Experts of a small language model.
Experts: 32 experts in each of 7 layers, 224 squared leaky ReLU neurons an expert, 2 picks a token, a softmax router.
Below are experts of layer 2 (counted from 0) of a mixture-of-experts language model. Rows are named router (the router's row for the expert), up (a neuron's input weights, with its number) and show model dimensions 112-167. Each number is 200 + 40 x the weight over its row's rms, rounded and kept within 0 to 999.
After each expert's rows: a language model's description of what the expert responds to. This comes from a sample of Wikipedia text that the model never trained on.

# expert 4
router,130,180,255,237,186,229,204,218,150,271,159,217,265,203,231,229,214,203,172,236,169,200,174,205,191,198,188,198,206,208,181,160,198,222,270,209,194,182,141,182,249,136,180,160,179,185,292,197,194,176,229,224,246,226,147,200
up0,247,211,157,183,296,180,260,208,119,178,168,217,236,191,211,232,164,210,179,189,176,155,191,160,236,156,135,263,207,209,183,214,180,232,200,246,259,102,189,153,148,126,178,182,151,228,253,245,191,220,202,225,209,231,250,178
up1,190,198,224,198,242,173,111,215,198,173,135,218,101,189,229,202,300,243,200,184,187,224,218,191,148,154,212,138,230,197,151,253,278,192,143,232,197,301,133,230,172,221,182,181,203,136,208,259,210,195,214,184,163,150,173,201
up2,181,217,261,187,177,196,177,191,246,160,112,244,230,254,169,170,176,144,209,236,260,165,229,228,233,158,257,276,187,200,231,107,194,132,231,180,217,162,199,224,209,89,110,226,197,237,198,213,189,219,189,270,206,238,183,207
up3,207,164,152,230,194,157,208,244,219,238,162,191,147,175,230,238,279,194,259,217,188,194,176,191,172,165,190,168,204,147,202,185,190,251,221,253,199,209,169,158,234,277,98,148,246,237,185,135,244,260,172,204,224,236,146,208
up4,206,202,191,190,235,258,232,247,107,199,202,183,193,188,186,259,208,185,274,221,200,231,193,256,151,184,183,161,236,174,195,236,145,191,169,185,247,173,139,171,237,166,160,250,249,206,240,282,221,210,206,164,213,188,224,198
up5,262,224,187,168,266,234,179,237,238,211,238,171,245,189,207,243,206,178,276,204,211,179,228,188,190,128,222,201,207,184,253,196,187,118,308,248,118,172,181,223,186,206,165,166,160,143,202,115,185,218,247,144,176,145,253,190
up6,181,173,206,229,243,197,217,229,257,243,212,171,203,199,171,169,229,280,250,233,218,246,200,200,218,158,247,201,204,209,253,234,266,207,173,205,199,252,199,270,216,238,146,220,160,205,213,183,181,208,263,246,205,166,203,215
up7,150,211,197,237,223,179,273,219,279,241,175,231,197,152,201,206,204,192,131,162,278,155,178,234,283,228,166,251,217,204,175,151,175,161,213,132,198,201,250,159,154,200,211,101,67,261,150,247,233,250,130,255,183,226,188,217
Description: Interior consonant-heavy pieces of long technical or Latinate words, such as inc-ub-ation, cont-ig-uous, sym-metry, cent-im-etres.

# expert 21
router,246,223,171,191,191,202,250,178,133,227,265,207,252,170,203,222,191,145,229,163,265,204,188,177,133,247,204,205,143,211,205,251,219,229,235,208,216,163,128,212,181,172,163,219,171,243,204,306,311,207,166,159,179,237,166,259
up1,178,295,158,147,255,200,205,154,234,264,203,253,188,165,177,142,214,199,184,161,250,283,173,291,207,214,201,177,228,146,194,204,266,140,229,134,163,188,197,236,115,229,249,178,220,214,258,185,216,159,220,225,199,207,150,167
up2,134,192,281,266,203,199,219,152,211,175,128,157,156,214,170,175,208,192,243,167,181,204,218,139,271,166,149,192,175,192,259,189,137,288,275,192,230,184,158,163,203,173,257,192,196,159,227,165,246,204,215,207,178,175,191,222
up3,176,192,271,92,188,205,180,133,161,133,161,156,259,246,144,216,225,206,199,190,134,165,165,216,246,209,302,231,184,251,232,133,129,127,179,233,196,212,265,266,207,182,178,175,118,174,211,138,246,185,258,177,196,201,185,177
up4,167,172,246,234,238,186,214,224,237,240,140,190,139,163,234,204,215,256,185,149,208,212,219,206,168,238,203,187,145,171,175,212,189,205,236,221,141,263,212,219,182,142,176,219,171,191,247,249,176,214,133,152,201,217,201,166
up5,155,138,178,166,192,150,244,174,173,247,156,163,255,241,230,144,204,280,231,237,127,173,246,187,264,206,188,130,151,212,238,249,235,207,279,251,192,146,200,148,181,160,255,205,176,178,300,251,180,232,171,164,217,193,181,166
up6,167,213,168,230,180,167,220,209,182,204,172,144,183,222,216,207,185,213,180,220,175,215,173,269,168,222,220,204,212,157,219,233,197,258,265,209,135,194,175,178,224,198,164,246,200,161,158,270,223,240,249,187,229,163,207,279
up7,191,197,240,108,274,241,206,194,253,217,175,131,216,203,157,165,182,189,182,233,303,251,171,185,176,179,177,171,131,223,219,195,218,138,238,124,170,185,157,263,183,268,139,232,210,184,148,188,252,214,252,131,181,259,241,259
up8,209,258,206,203,179,278,244,178,179,168,219,192,152,215,229,195,112,187,155,181,214,215,258,181,211,237,154,192,199,163,215,150,189,259,181,197,153,220,190,196,162,176,162,154,198,196,213,185,222,236,118,150,207,175,125,272
Description: Word endings -ary, -ative, -ial, -ic, -ist in political or scientific terms, plus States, State, Party, Democratic, Republican.

# expert 1
router,225,180,237,210,174,122,191,112,175,182,193,159,164,141,178,161,160,203,214,187,206,193,118,151,193,228,158,203,213,149,218,228,206,222,193,180,193,213,265,154,237,184,262,150,165,177,124,157,171,201,275,180,151,205,170,178
up1,192,207,179,188,276,237,277,192,115,268,236,178,264,205,230,233,185,235,135,141,159,207,218,202,202,214,194,162,163,146,201,247,257,289,188,184,214,152,182,179,230,172,256,249,161,170,188,256,169,223,140,270,170,224,151,158
up2,209,230,144,133,223,160,161,220,146,199,177,203,216,182,229,214,232,207,175,172,188,224,145,161,223,169,222,239,131,151,169,106,186,112,192,147,151,201,176,159,229,198,193,227,236,179,208,243,251,136,154,204,234,279,192,257
up3,227,178,250,234,149,190,255,108,159,233,287,140,160,213,178,156,199,180,195,230,236,164,317,220,227,161,209,191,178,162,196,142,192,170,207,197,169,218,173,189,163,267,165,199,201,232,162,214,196,235,199,207,206,205,197,169
up4,169,139,228,190,221,181,260,203,253,118,218,210,206,225,212,197,236,172,200,223,171,144,211,179,188,206,249,251,229,231,111,252,240,217,257,265,189,227,227,212,241,206,108,271,194,148,219,212,155,211,203,175,180,184,185,198
up5,159,157,197,171,286,153,188,183,229,185,222,182,253,184,227,190,197,214,139,134,138,152,277,210,174,179,211,222,158,299,190,170,187,246,208,250,281,147,283,176,212,192,252,182,196,146,213,233,202,279,187,97,221,217,230,192
up6,213,231,255,178,197,182,153,249,126,253,214,296,243,185,197,215,228,179,182,239,195,241,240,199,150,140,261,280,231,224,157,203,167,245,202,211,181,190,223,109,216,273,210,231,180,171,294,189,223,263,161,134,217,276,301,161
up7,252,172,247,216,229,315,106,195,252,140,165,222,138,203,234,281,205,159,213,180,197,207,189,209,173,185,252,208,243,204,198,157,249,234,201,200,145,211,236,201,234,172,208,209,265,208,189,154,193,209,172,166,192,169,218,237
up8,189,198,220,209,228,162,164,250,230,181,108,188,212,171,117,204,220,159,171,237,194,169,190,214,156,212,303,193,115,174,185,164,214,170,178,162,197,215,275,112,195,255,220,199,233,148,210,204,198,197,192,231,269,232,275,256
Description: Mostly "to" (infinitive or range "from 2004 to 2013"), plus "and", "or", "through", adverb "-ly" endings and year digits like 1942.

# expert 26
router,191,240,198,182,163,210,180,131,163,159,190,159,219,212,203,273,224,192,283,246,196,204,149,191,254,244,199,237,158,229,149,239,206,242,115,216,234,204,154,281,240,170,184,228,209,223,180,280,256,147,262,258,160,135,188,171
up1,231,127,204,197,265,158,137,248,144,228,214,222,174,201,220,211,151,255,172,249,138,142,282,145,166,167,74,99,219,199,160,239,205,225,138,224,269,241,174,202,212,223,243,76,271,228,177,255,196,197,185,114,232,263,272,226
up2,208,127,170,222,276,181,197,210,275,302,120,229,207,212,195,160,201,172,148,218,151,173,135,187,137,189,176,254,229,229,171,176,250,235,207,204,124,163,223,181,209,198,162,134,207,159,271,165,204,189,164,240,248,264,217,220
up3,195,217,239,152,303,203,212,229,154,248,164,183,140,191,147,187,196,183,217,183,220,171,177,216,234,159,197,241,162,192,255,201,217,203,150,111,177,222,181,154,249,172,226,198,137,169,176,220,139,209,172,230,164,212,137,222
up4,160,136,218,168,141,231,278,233,167,148,255,257,180,153,206,233,323,260,203,189,217,190,234,203,203,207,208,177,211,150,132,224,250,186,216,157,173,249,282,216,200,204,223,234,233,248,199,195,209,224,169,235,275,192,180,155
up5,208,232,213,158,216,205,245,253,166,255,121,229,201,165,196,195,286,243,148,259,244,156,181,180,221,213,208,205,201,181,232,216,186,217,209,147,239,196,201,178,258,184,137,192,57,191,188,218,150,146,203,227,218,211,161,163
up6,244,153,211,206,190,198,171,177,197,211,120,262,165,164,200,160,177,182,190,115,209,172,263,240,163,238,198,296,276,243,193,205,215,181,262,233,116,134,219,244,208,308,237,203,228,170,229,187,207,254,204,147,175,220,202,218
up7,215,198,135,225,233,197,245,216,212,211,267,171,221,170,199,199,197,233,186,139,170,157,266,228,322,214,194,181,184,157,190,134,239,244,229,197,186,137,159,127,145,214,147,217,175,217,202,198,232,215,192,263,214,235,176,209
up8,141,248,192,209,112,210,200,214,152,154,184,250,222,188,225,165,245,203,234,189,193,231,234,177,188,189,216,161,158,153,200,221,275,227,211,206,193,229,235,202,138,96,150,195,270,126,163,214,187,179,237,213,227,221,204,140
Description: Inner and final subword pieces of longer words and names, such as op in Cosmopolitan, ass in biomass, ric in hurricanes.

# expert 15
router,191,142,190,198,239,193,204,292,198,243,227,158,145,301,259,232,229,283,152,167,201,232,251,226,166,212,217,206,198,194,199,232,183,174,178,111,251,194,173,265,195,222,209,214,159,235,221,206,171,228,178,232,223,244,277,184
up0,244,162,165,176,162,207,171,221,221,198,196,138,215,148,217,210,256,174,143,180,171,202,174,207,215,277,250,230,180,240,141,139,161,240,211,213,131,186,222,175,157,200,209,238,214,248,269,188,241,209,192,155,226,207,239,227
up1,282,191,221,245,221,190,198,172,194,162,177,193,193,282,189,213,216,135,245,217,144,274,298,236,180,228,247,289,186,213,192,172,195,149,178,217,214,139,189,212,226,190,206,244,201,241,264,162,196,248,209,199,213,175,198,189
up2,164,185,239,157,232,179,285,169,219,180,137,187,253,247,221,257,217,209,162,207,188,220,141,200,230,188,225,194,258,250,156,235,226,224,242,234,178,284,147,231,202,170,245,210,211,224,197,139,291,166,174,163,187,275,218,229
up3,251,222,232,215,218,225,172,202,183,167,203,173,198,242,181,188,215,231,245,194,158,115,211,223,179,189,198,223,207,223,154,181,192,203,229,162,190,207,297,172,241,190,215,157,227,169,214,193,176,174,179,180,176,184,122,199
up4,182,263,213,234,236,239,139,156,125,162,191,209,200,224,214,180,226,207,217,169,145,194,231,200,175,211,206,262,202,252,173,201,198,210,103,205,260,131,222,156,256,185,178,164,280,181,166,204,232,170,215,105,134,211,239,109
up5,85,179,232,241,221,180,188,186,198,123,163,175,233,299,216,159,191,137,196,204,177,158,261,182,212,187,181,246,161,170,143,222,122,222,186,304,176,182,185,169,227,214,204,185,210,215,239,222,231,216,152,180,104,261,231,216
up6,252,201,218,226,176,252,251,191,144,218,263,206,166,174,233,265,175,175,166,205,175,171,265,251,216,208,222,222,258,158,218,182,244,239,170,246,204,213,224,185,252,207,229,228,145,132,265,199,174,171,231,283,142,195,175,185
up7,215,189,166,227,259,120,208,188,173,246,242,129,168,146,200,197,194,224,159,214,174,248,210,201,230,207,218,208,212,280,241,214,158,206,241,181,200,225,229,247,111,228,184,178,231,237,185,266,196,202,227,118,185,185,213,186
Description: Paragraph-ending periods with blank lines, == heading markers, and opening quotation marks or by before quotations and bylines.

# expert 20
router,263,226,201,208,205,140,207,158,265,165,225,209,187,177,243,223,213,189,176,200,289,161,243,260,193,176,226,200,227,173,103,191,216,215,201,199,186,183,240,224,230,219,211,251,154,212,162,251,275,154,254,138,122,234,120,219
up1,147,216,191,215,206,176,222,217,238,183,166,275,199,156,147,133,187,209,200,166,216,160,217,252,207,197,171,247,285,224,190,150,221,260,168,240,257,220,184,184,163,187,182,312,241,176,140,200,248,208,240,174,193,166,222,258
up2,207,251,180,155,191,208,263,125,175,199,185,188,221,284,169,205,200,164,168,143,263,229,141,207,145,216,183,182,249,185,157,132,224,131,219,228,166,266,205,224,186,237,150,215,258,218,272,122,111,179,43,117,188,181,131,193
up3,230,268,210,201,254,268,278,239,123,170,269,181,192,137,242,269,160,229,179,184,209,235,156,217,230,169,243,238,161,190,189,189,198,153,158,164,215,144,189,286,236,155,200,225,260,226,154,264,228,248,212,214,245,142,231,175
up4,239,289,135,249,216,259,241,165,193,191,178,224,225,225,156,170,186,221,210,222,240,187,224,228,111,200,267,245,215,202,210,147,219,154,205,173,197,181,167,213,124,166,209,142,256,209,213,204,289,167,155,164,265,224,175,178
up5,202,190,177,188,198,199,147,163,177,263,217,251,156,222,211,170,140,163,177,179,254,178,265,258,197,149,153,254,203,178,264,171,211,173,237,190,199,257,128,188,259,207,219,160,245,186,273,188,154,182,151,251,166,190,176,194
up6,181,197,270,203,179,212,228,181,243,243,121,242,166,180,137,192,214,191,167,257,183,260,177,180,276,158,180,166,131,193,164,176,214,184,196,192,193,270,152,199,282,241,207,149,166,208,325,180,160,193,202,230,248,177,250,160
up7,248,219,206,307,186,199,189,163,176,247,206,251,189,189,196,160,240,241,204,210,142,162,287,183,234,169,173,221,177,135,229,221,146,116,205,177,141,133,225,201,127,207,164,161,243,130,162,159,105,191,185,178,204,230,191,196
up8,194,193,216,188,170,236,246,176,252,280,205,177,219,176,187,208,279,191,203,286,195,201,119,263,180,226,146,215,206,223,156,224,203,188,193,199,184,222,139,218,152,278,187,192,207,219,284,195,215,236,205,208,191,208,132,115
Description: Commas between city and state or country (Miami, Florida; Washington, D.C.), and place words like York, States, American, City, England.

# expert 10
router,226,271,180,250,224,256,196,175,210,194,175,174,200,218,202,204,180,256,131,157,159,117,200,140,161,158,206,187,162,187,225,217,125,172,179,218,238,191,266,233,116,196,197,209,186,282,249,244,124,179,138,197,246,223,200,191
up0,231,149,241,152,203,133,182,264,239,167,177,281,181,206,223,198,128,238,157,175,230,188,159,247,183,213,227,214,178,146,178,212,202,179,217,185,224,247,111,243,188,206,213,197,147,238,251,240,220,172,190,198,193,242,296,186
up1,166,211,174,247,227,221,158,180,219,208,168,140,204,226,180,110,207,201,208,212,135,140,148,221,210,256,156,165,201,222,125,261,228,287,249,69,173,274,172,226,166,186,182,178,176,122,227,216,216,209,230,179,137,240,184,175
up2,173,208,202,189,266,226,144,209,171,248,189,188,175,288,275,172,185,155,237,188,232,222,192,264,149,192,224,189,185,191,139,172,219,227,197,225,210,263,161,188,277,214,161,212,211,281,181,202,208,178,231,196,200,188,207,212
up3,211,172,281,194,176,187,169,155,141,222,141,158,244,166,197,241,205,173,175,241,229,168,238,172,221,198,195,231,249,182,260,234,235,189,220,113,177,294,162,201,228,220,170,221,206,166,203,155,227,157,209,197,195,269,261,206
up4,202,242,183,181,100,191,216,176,204,194,176,182,188,204,236,251,200,202,218,241,217,213,242,254,241,234,257,216,168,244,217,241,196,234,210,229,194,176,244,185,143,180,201,183,206,131,246,173,196,183,171,229,181,170,208,190
up5,257,253,213,212,225,193,222,192,167,225,133,210,195,195,204,167,184,140,202,155,182,148,226,200,160,170,221,231,160,190,167,196,201,144,318,157,165,219,202,207,204,178,199,212,216,166,189,173,191,210,209,271,166,167,157,246
up6,283,211,239,254,209,209,187,135,187,147,187,188,201,172,176,160,188,263,223,221,170,187,183,268,191,200,175,212,168,188,157,143,237,221,215,199,217,171,195,213,117,146,166,146,268,160,342,234,242,165,186,153,254,131,117,228
up7,308,236,170,209,244,249,221,224,164,140,237,213,204,170,252,257,197,231,284,257,166,179,228,226,158,199,231,163,155,208,150,127,244,183,207,231,233,181,194,201,214,244,169,180,173,143,221,244,223,170,271,144,190,249,229,213
Description: Line breaks ending headings, list items and infobox lines before dashes or table pipes, plus separators like · and /.

# expert 18
router,210,185,156,230,205,184,182,231,197,165,234,270,192,242,280,151,201,151,146,178,140,227,185,261,225,200,259,278,165,203,224,254,204,140,234,210,200,267,226,206,228,209,141,199,156,244,284,259,147,161,150,227,173,194,201,191
up0,196,258,154,118,192,209,166,169,258,266,203,123,214,209,230,268,255,169,179,172,191,232,224,188,163,225,257,169,161,136,191,247,209,262,233,243,206,192,264,120,103,216,202,193,163,158,202,211,184,242,230,253,206,177,154,218
up1,267,222,204,131,176,213,113,238,150,260,234,119,194,164,196,225,232,190,225,113,173,241,243,205,215,186,202,291,111,258,135,200,148,177,174,179,243,184,211,151,216,148,219,142,203,266,160,228,144,219,225,231,192,179,130,265
up2,227,163,62,110,213,180,246,227,252,254,193,240,215,154,187,215,162,207,164,179,192,304,250,190,192,144,258,226,199,222,165,171,241,198,182,224,220,208,216,182,179,266,210,240,216,247,159,178,279,131,229,195,136,200,219,167
up3,206,154,205,191,186,231,168,167,247,224,146,200,206,184,162,230,184,196,270,129,305,226,185,169,198,202,231,194,155,220,171,189,277,154,218,97,241,223,111,190,200,267,181,230,167,170,237,257,237,152,205,171,158,191,190,235
up4,216,157,186,179,211,216,144,170,217,270,208,203,239,174,189,277,249,242,256,180,159,271,246,149,220,177,244,184,215,178,147,162,235,130,172,177,155,123,223,279,183,155,194,228,173,264,232,234,166,198,162,213,247,186,125,129
up5,183,240,185,114,197,199,218,252,221,162,222,210,184,244,168,281,230,228,163,159,266,87,165,224,271,209,230,157,147,219,165,176,264,194,178,197,185,276,232,155,118,222,183,176,245,195,201,179,180,135,158,276,183,200,151,212
up6,117,236,259,212,211,219,174,223,238,238,184,263,178,271,220,162,278,231,265,230,158,246,126,239,198,199,262,185,199,225,189,217,246,254,180,175,197,156,199,218,196,232,231,230,234,224,203,271,223,195,217,148,190,209,226,216
up7,222,221,158,113,220,263,165,205,171,162,160,201,232,223,223,184,224,205,209,214,196,174,226,207,207,151,168,179,169,235,179,227,189,216,129,263,215,167,251,184,202,204,211,160,228,175,260,136,173,129,250,213,184,148,184,153
Description: Number words (two, three, five) and adjectives like short, single, main, and the See in See also headings after tables.

# expert 7
router,187,204,237,295,176,195,190,224,221,184,119,279,191,205,315,217,198,208,174,194,135,154,170,201,205,206,182,118,240,121,127,171,287,168,197,153,239,246,153,133,269,180,226,208,153,228,226,140,151,151,195,172,196,243,253,132
up0,150,162,168,272,200,214,171,219,248,198,140,156,213,217,174,269,205,273,157,232,284,198,161,227,148,202,220,204,230,242,206,173,206,222,217,191,194,202,204,244,171,163,107,168,212,200,198,233,176,233,222,154,212,150,205,280
up1,194,103,231,212,248,202,232,247,209,149,194,171,166,224,218,232,214,288,217,189,170,183,191,213,204,109,201,247,139,188,175,183,214,152,191,208,285,142,256,266,192,232,272,169,214,144,223,205,198,241,217,170,251,210,210,149
up2,236,117,192,199,180,235,225,141,198,248,236,219,245,202,146,197,165,220,230,157,214,259,250,123,158,187,182,190,192,218,249,213,208,201,169,174,178,165,244,253,156,172,239,258,161,207,289,252,211,233,220,243,290,133,199,217
up3,196,178,223,172,179,212,117,209,205,204,211,214,205,190,195,249,240,256,111,106,161,210,140,264,132,253,243,212,168,207,208,225,149,195,190,191,93,190,151,189,175,193,224,218,194,177,237,221,152,170,165,264,159,137,258,218
up4,113,208,226,208,231,189,223,186,181,181,191,221,245,258,232,182,237,202,190,211,180,208,205,209,208,179,184,290,237,195,211,202,154,242,140,194,196,222,217,199,178,167,213,216,201,249,180,241,217,185,225,178,202,217,177,211
up5,244,183,232,133,202,188,238,201,239,175,175,117,277,160,146,180,210,145,181,272,200,178,169,226,256,214,251,178,238,196,224,235,209,182,126,185,176,165,224,227,162,222,186,202,288,237,246,219,231,187,175,237,162,199,140,138
up6,151,174,192,105,234,117,160,203,233,183,190,161,148,222,231,178,174,197,159,154,269,162,249,231,233,239,171,203,270,186,248,185,189,139,224,204,174,160,231,198,128,211,183,121,191,189,242,140,244,229,208,222,302,160,169,196
up7,263,225,161,100,151,187,206,184,207,156,179,237,204,160,205,255,208,227,232,234,203,165,194,254,220,210,215,213,161,204,275,204,236,180,124,151,220,236,234,189,184,189,219,240,197,161,188,173,153,158,216,212,160,201,202,253
Description: Prepositions and forms of "be" after a noun or comma, such as in, on, at, during, was, is.

# expert 22
router,172,178,208,220,163,259,228,190,251,153,193,167,227,219,137,297,214,165,304,231,226,152,201,187,231,163,196,223,237,262,201,199,220,225,205,207,144,150,242,169,208,205,240,255,204,235,253,197,213,238,119,190,208,199,219,151
up1,199,163,203,185,160,151,204,265,196,177,218,262,183,169,238,186,242,207,249,191,231,210,213,239,189,191,246,157,221,171,201,355,183,179,190,201,280,228,215,289,175,202,190,174,215,199,173,155,162,253,107,229,186,166,196,193
up2,173,200,206,178,120,209,177,211,159,149,194,165,208,157,194,182,197,201,243,198,197,259,164,197,170,197,259,234,226,209,218,207,191,249,99,231,198,175,200,179,282,250,142,173,194,155,218,142,265,138,189,246,158,223,152,226
up3,186,209,171,181,205,238,264,116,278,177,232,219,177,352,285,206,240,238,190,166,201,186,194,251,204,188,222,146,212,184,143,264,164,175,208,170,253,206,185,270,245,203,217,143,167,166,158,204,140,198,169,261,244,198,189,178
up4,158,205,134,181,247,206,232,225,135,252,155,232,219,131,184,177,220,222,190,176,177,237,192,216,178,211,252,202,184,182,188,176,239,210,117,208,199,257,216,149,130,264,234,209,176,177,224,181,250,243,243,191,269,268,167,215
up5,203,188,176,213,160,165,246,212,239,130,245,153,211,186,144,160,222,214,228,177,195,237,258,184,214,132,257,175,186,165,194,227,165,257,165,168,182,144,203,233,163,262,198,184,142,216,176,171,228,146,209,256,233,204,223,190
up6,153,150,190,198,225,141,184,220,134,142,182,148,277,179,185,198,130,234,132,247,249,217,208,210,143,290,194,195,126,101,274,266,212,196,251,172,198,223,169,202,247,155,164,160,211,213,235,103,197,222,192,187,139,126,198,127
up7,258,251,191,194,302,156,157,91,162,198,254,253,248,217,206,164,195,249,244,235,189,218,243,154,198,150,186,200,186,241,261,247,198,222,213,165,160,210,272,222,184,162,263,216,273,147,183,214,177,200,295,172,204,159,203,149
up8,220,162,126,254,208,253,238,232,239,267,201,167,209,182,203,219,203,132,254,254,159,130,189,206,213,175,222,173,218,169,175,202,109,198,228,204,227,208,115,96,232,190,223,184,165,157,232,179,222,143,181,238,249,153,218,217
Description: Head nouns after "the" or "a" like episode, song, show, season, the word pieces in "staple", and "as well as".

# expert 8
router,170,257,143,140,215,205,190,167,213,242,265,216,222,182,187,198,254,227,199,186,266,263,238,213,167,234,228,232,221,246,239,197,188,208,183,284,224,112,171,164,133,246,187,271,181,195,188,205,249,212,243,132,146,166,198,314
up0,217,169,133,177,226,213,250,204,189,200,232,282,249,160,249,145,193,155,236,254,180,230,190,238,224,219,169,240,202,152,232,195,210,234,256,178,228,180,171,219,143,247,191,169,222,231,202,229,276,213,184,240,166,263,185,155
up1,230,133,196,159,202,234,196,191,175,253,134,116,260,195,178,170,240,176,207,206,187,96,229,179,258,247,176,159,208,150,220,220,150,197,259,144,195,211,195,238,180,184,258,216,211,235,176,141,207,191,148,177,149,173,196,230
up2,213,138,296,133,216,192,201,157,136,152,201,249,230,288,256,199,138,123,204,165,135,135,183,222,182,253,207,150,164,179,238,197,153,210,156,150,178,162,171,208,211,170,233,192,189,229,158,261,211,302,226,180,260,170,175,212
up3,154,158,260,153,210,191,283,201,168,150,206,151,245,160,208,170,157,116,184,203,215,213,225,172,189,200,147,62,278,179,168,181,230,187,234,191,171,233,278,148,239,250,248,212,168,176,208,196,179,156,219,192,133,220,214,223
up4,191,191,179,202,266,197,148,143,162,220,205,224,198,232,240,204,181,220,210,143,219,166,135,205,211,204,232,177,239,227,164,191,214,283,176,217,177,242,123,260,199,198,156,188,139,145,292,211,73,204,254,221,225,255,213,197
up5,215,205,179,188,199,148,173,205,201,209,122,189,212,168,197,149,188,151,225,168,186,186,189,248,125,184,170,102,209,149,246,267,174,290,193,165,158,176,216,253,152,145,158,151,157,207,240,190,238,248,191,157,267,170,179,228
up6,202,212,174,233,123,132,194,275,171,176,160,195,243,172,209,173,200,175,204,244,112,187,199,154,212,203,221,74,199,137,221,138,244,209,228,254,189,246,200,134,201,144,233,178,144,114,234,223,260,127,131,136,177,115,256,159
up7,189,267,185,216,218,236,202,139,197,163,238,273,220,183,258,163,228,222,165,132,189,217,224,189,179,128,192,231,188,194,215,221,287,220,233,176,143,183,235,213,160,137,210,155,219,168,215,199,226,179,229,233,187,185,151,224
Description: Head nouns ending named events, awards and organisations (World Cup, World War, Championship, League, Award), plus capital initials and surnames in lists.

# expert 24
router,153,232,216,203,203,188,181,196,159,154,232,199,167,177,141,145,199,210,242,192,212,248,147,218,140,283,197,238,223,223,188,244,153,203,134,255,259,253,178,182,174,242,172,209,189,182,167,267,189,140,207,213,167,182,150,243
up1,204,180,245,149,138,177,208,193,215,183,177,134,249,271,211,204,165,227,176,242,188,144,192,203,208,185,204,191,136,174,252,214,140,187,197,204,187,209,191,231,273,225,226,210,244,223,243,152,211,157,98,237,239,202,163,180
up2,92,161,225,176,218,158,208,266,172,216,236,204,203,213,208,202,218,185,195,176,221,196,200,157,223,175,281,232,210,239,186,220,272,186,240,216,247,154,210,201,182,189,196,138,133,235,243,239,202,172,181,167,204,309,168,190
up3,178,108,211,218,225,150,151,252,197,163,202,258,260,191,191,168,191,222,220,196,123,229,228,133,251,221,184,173,184,190,184,197,228,257,210,207,214,212,211,244,264,230,163,193,234,244,212,218,185,134,203,203,252,221,150,228
up4,208,249,159,194,264,106,174,213,189,213,242,198,255,162,243,148,212,179,242,184,190,204,275,206,243,274,210,219,212,221,216,138,191,170,300,188,199,204,154,166,195,239,185,169,172,203,273,156,185,159,247,226,223,199,162,235
up5,217,130,200,228,209,207,180,174,171,198,130,204,182,124,255,220,226,247,176,254,162,204,255,220,177,184,143,228,232,133,186,190,167,298,245,228,249,167,147,155,205,223,135,199,148,193,216,157,251,214,218,181,97,203,180,190
up6,191,241,232,183,207,199,207,195,143,205,158,186,170,210,151,161,187,119,241,178,132,211,194,150,151,174,163,161,171,151,175,196,206,141,214,91,190,201,183,234,108,201,241,180,209,162,186,267,212,147,164,182,219,151,226,181
up7,164,195,202,197,117,252,158,153,206,125,222,276,214,133,219,180,201,192,169,222,232,232,231,212,221,239,151,142,175,224,99,159,195,136,255,203,167,191,252,197,235,137,239,195,243,150,191,270,193,222,192,213,220,184,173,169
up8,198,222,212,175,200,270,194,171,179,162,151,242,231,247,207,169,212,251,179,189,189,150,252,162,211,222,174,146,219,201,239,202,202,184,217,219,169,239,217,212,223,169,194,206,221,131,185,198,254,155,185,228,260,163,233,225
Description: En dashes inside scores and ranges (7–5, 1–1), digits in numbers, and Spanish or place-name syllables like Con-ce-pción.

# expert 30
router,177,175,147,155,237,181,217,199,198,175,263,228,203,175,184,256,192,269,177,194,184,165,211,193,194,230,191,173,250,203,166,212,196,221,191,229,193,255,273,263,101,212,195,249,191,279,191,264,213,180,185,186,217,220,187,276
up0,187,187,151,205,191,196,256,244,226,175,185,272,245,177,296,274,212,145,254,197,162,193,184,236,156,175,225,211,228,236,207,169,242,222,195,172,126,193,160,206,254,210,188,248,239,168,245,222,190,132,180,148,194,207,174,248
up1,150,206,223,254,170,121,238,221,147,168,170,218,203,233,177,251,170,187,211,155,210,252,166,220,175,197,224,208,173,175,189,198,197,196,207,255,340,218,259,200,211,238,157,270,217,172,176,204,269,183,229,133,262,99,165,228
up2,217,213,270,128,221,180,183,240,247,174,105,290,223,141,206,196,165,213,143,202,171,192,157,170,228,222,240,196,221,212,208,233,302,227,247,115,123,190,262,193,244,254,177,122,236,233,174,191,199,192,197,223,161,133,189,188
up3,212,168,310,222,179,233,205,199,171,183,164,194,178,132,153,194,137,213,208,241,131,211,173,189,161,223,180,137,235,255,179,181,260,196,158,220,190,202,218,188,192,222,207,164,246,133,190,256,253,231,209,196,246,276,164,195
up4,132,232,160,149,180,204,223,240,143,233,194,174,269,236,240,194,231,164,230,292,222,229,169,239,225,183,158,181,206,88,146,179,270,163,250,183,241,185,239,248,178,228,177,186,169,207,202,140,166,132,189,205,176,182,181,226
up5,302,161,183,173,146,166,226,161,145,207,206,206,234,247,191,219,192,201,231,227,227,114,225,112,237,219,141,191,198,175,170,128,242,117,163,200,172,214,192,257,194,224,198,223,277,180,234,238,188,207,191,263,213,214,283,210
up6,148,212,223,181,238,142,224,205,183,198,217,163,194,149,178,220,231,240,173,215,179,172,167,227,217,205,236,219,249,309,149,247,305,150,228,263,251,241,235,138,164,255,206,217,129,156,143,194,222,267,121,233,170,242,210,238
up7,212,135,161,170,259,134,232,196,201,183,216,193,220,165,244,231,214,158,146,162,167,170,192,216,225,186,212,187,163,107,197,303,169,196,248,210,201,216,199,220,270,196,220,137,203,236,235,205,223,151,122,211,289,204,189,187
Description: First names like John, William, Nancy, and infobox labels Born, Died, Location, plus capitalized name starts in lists.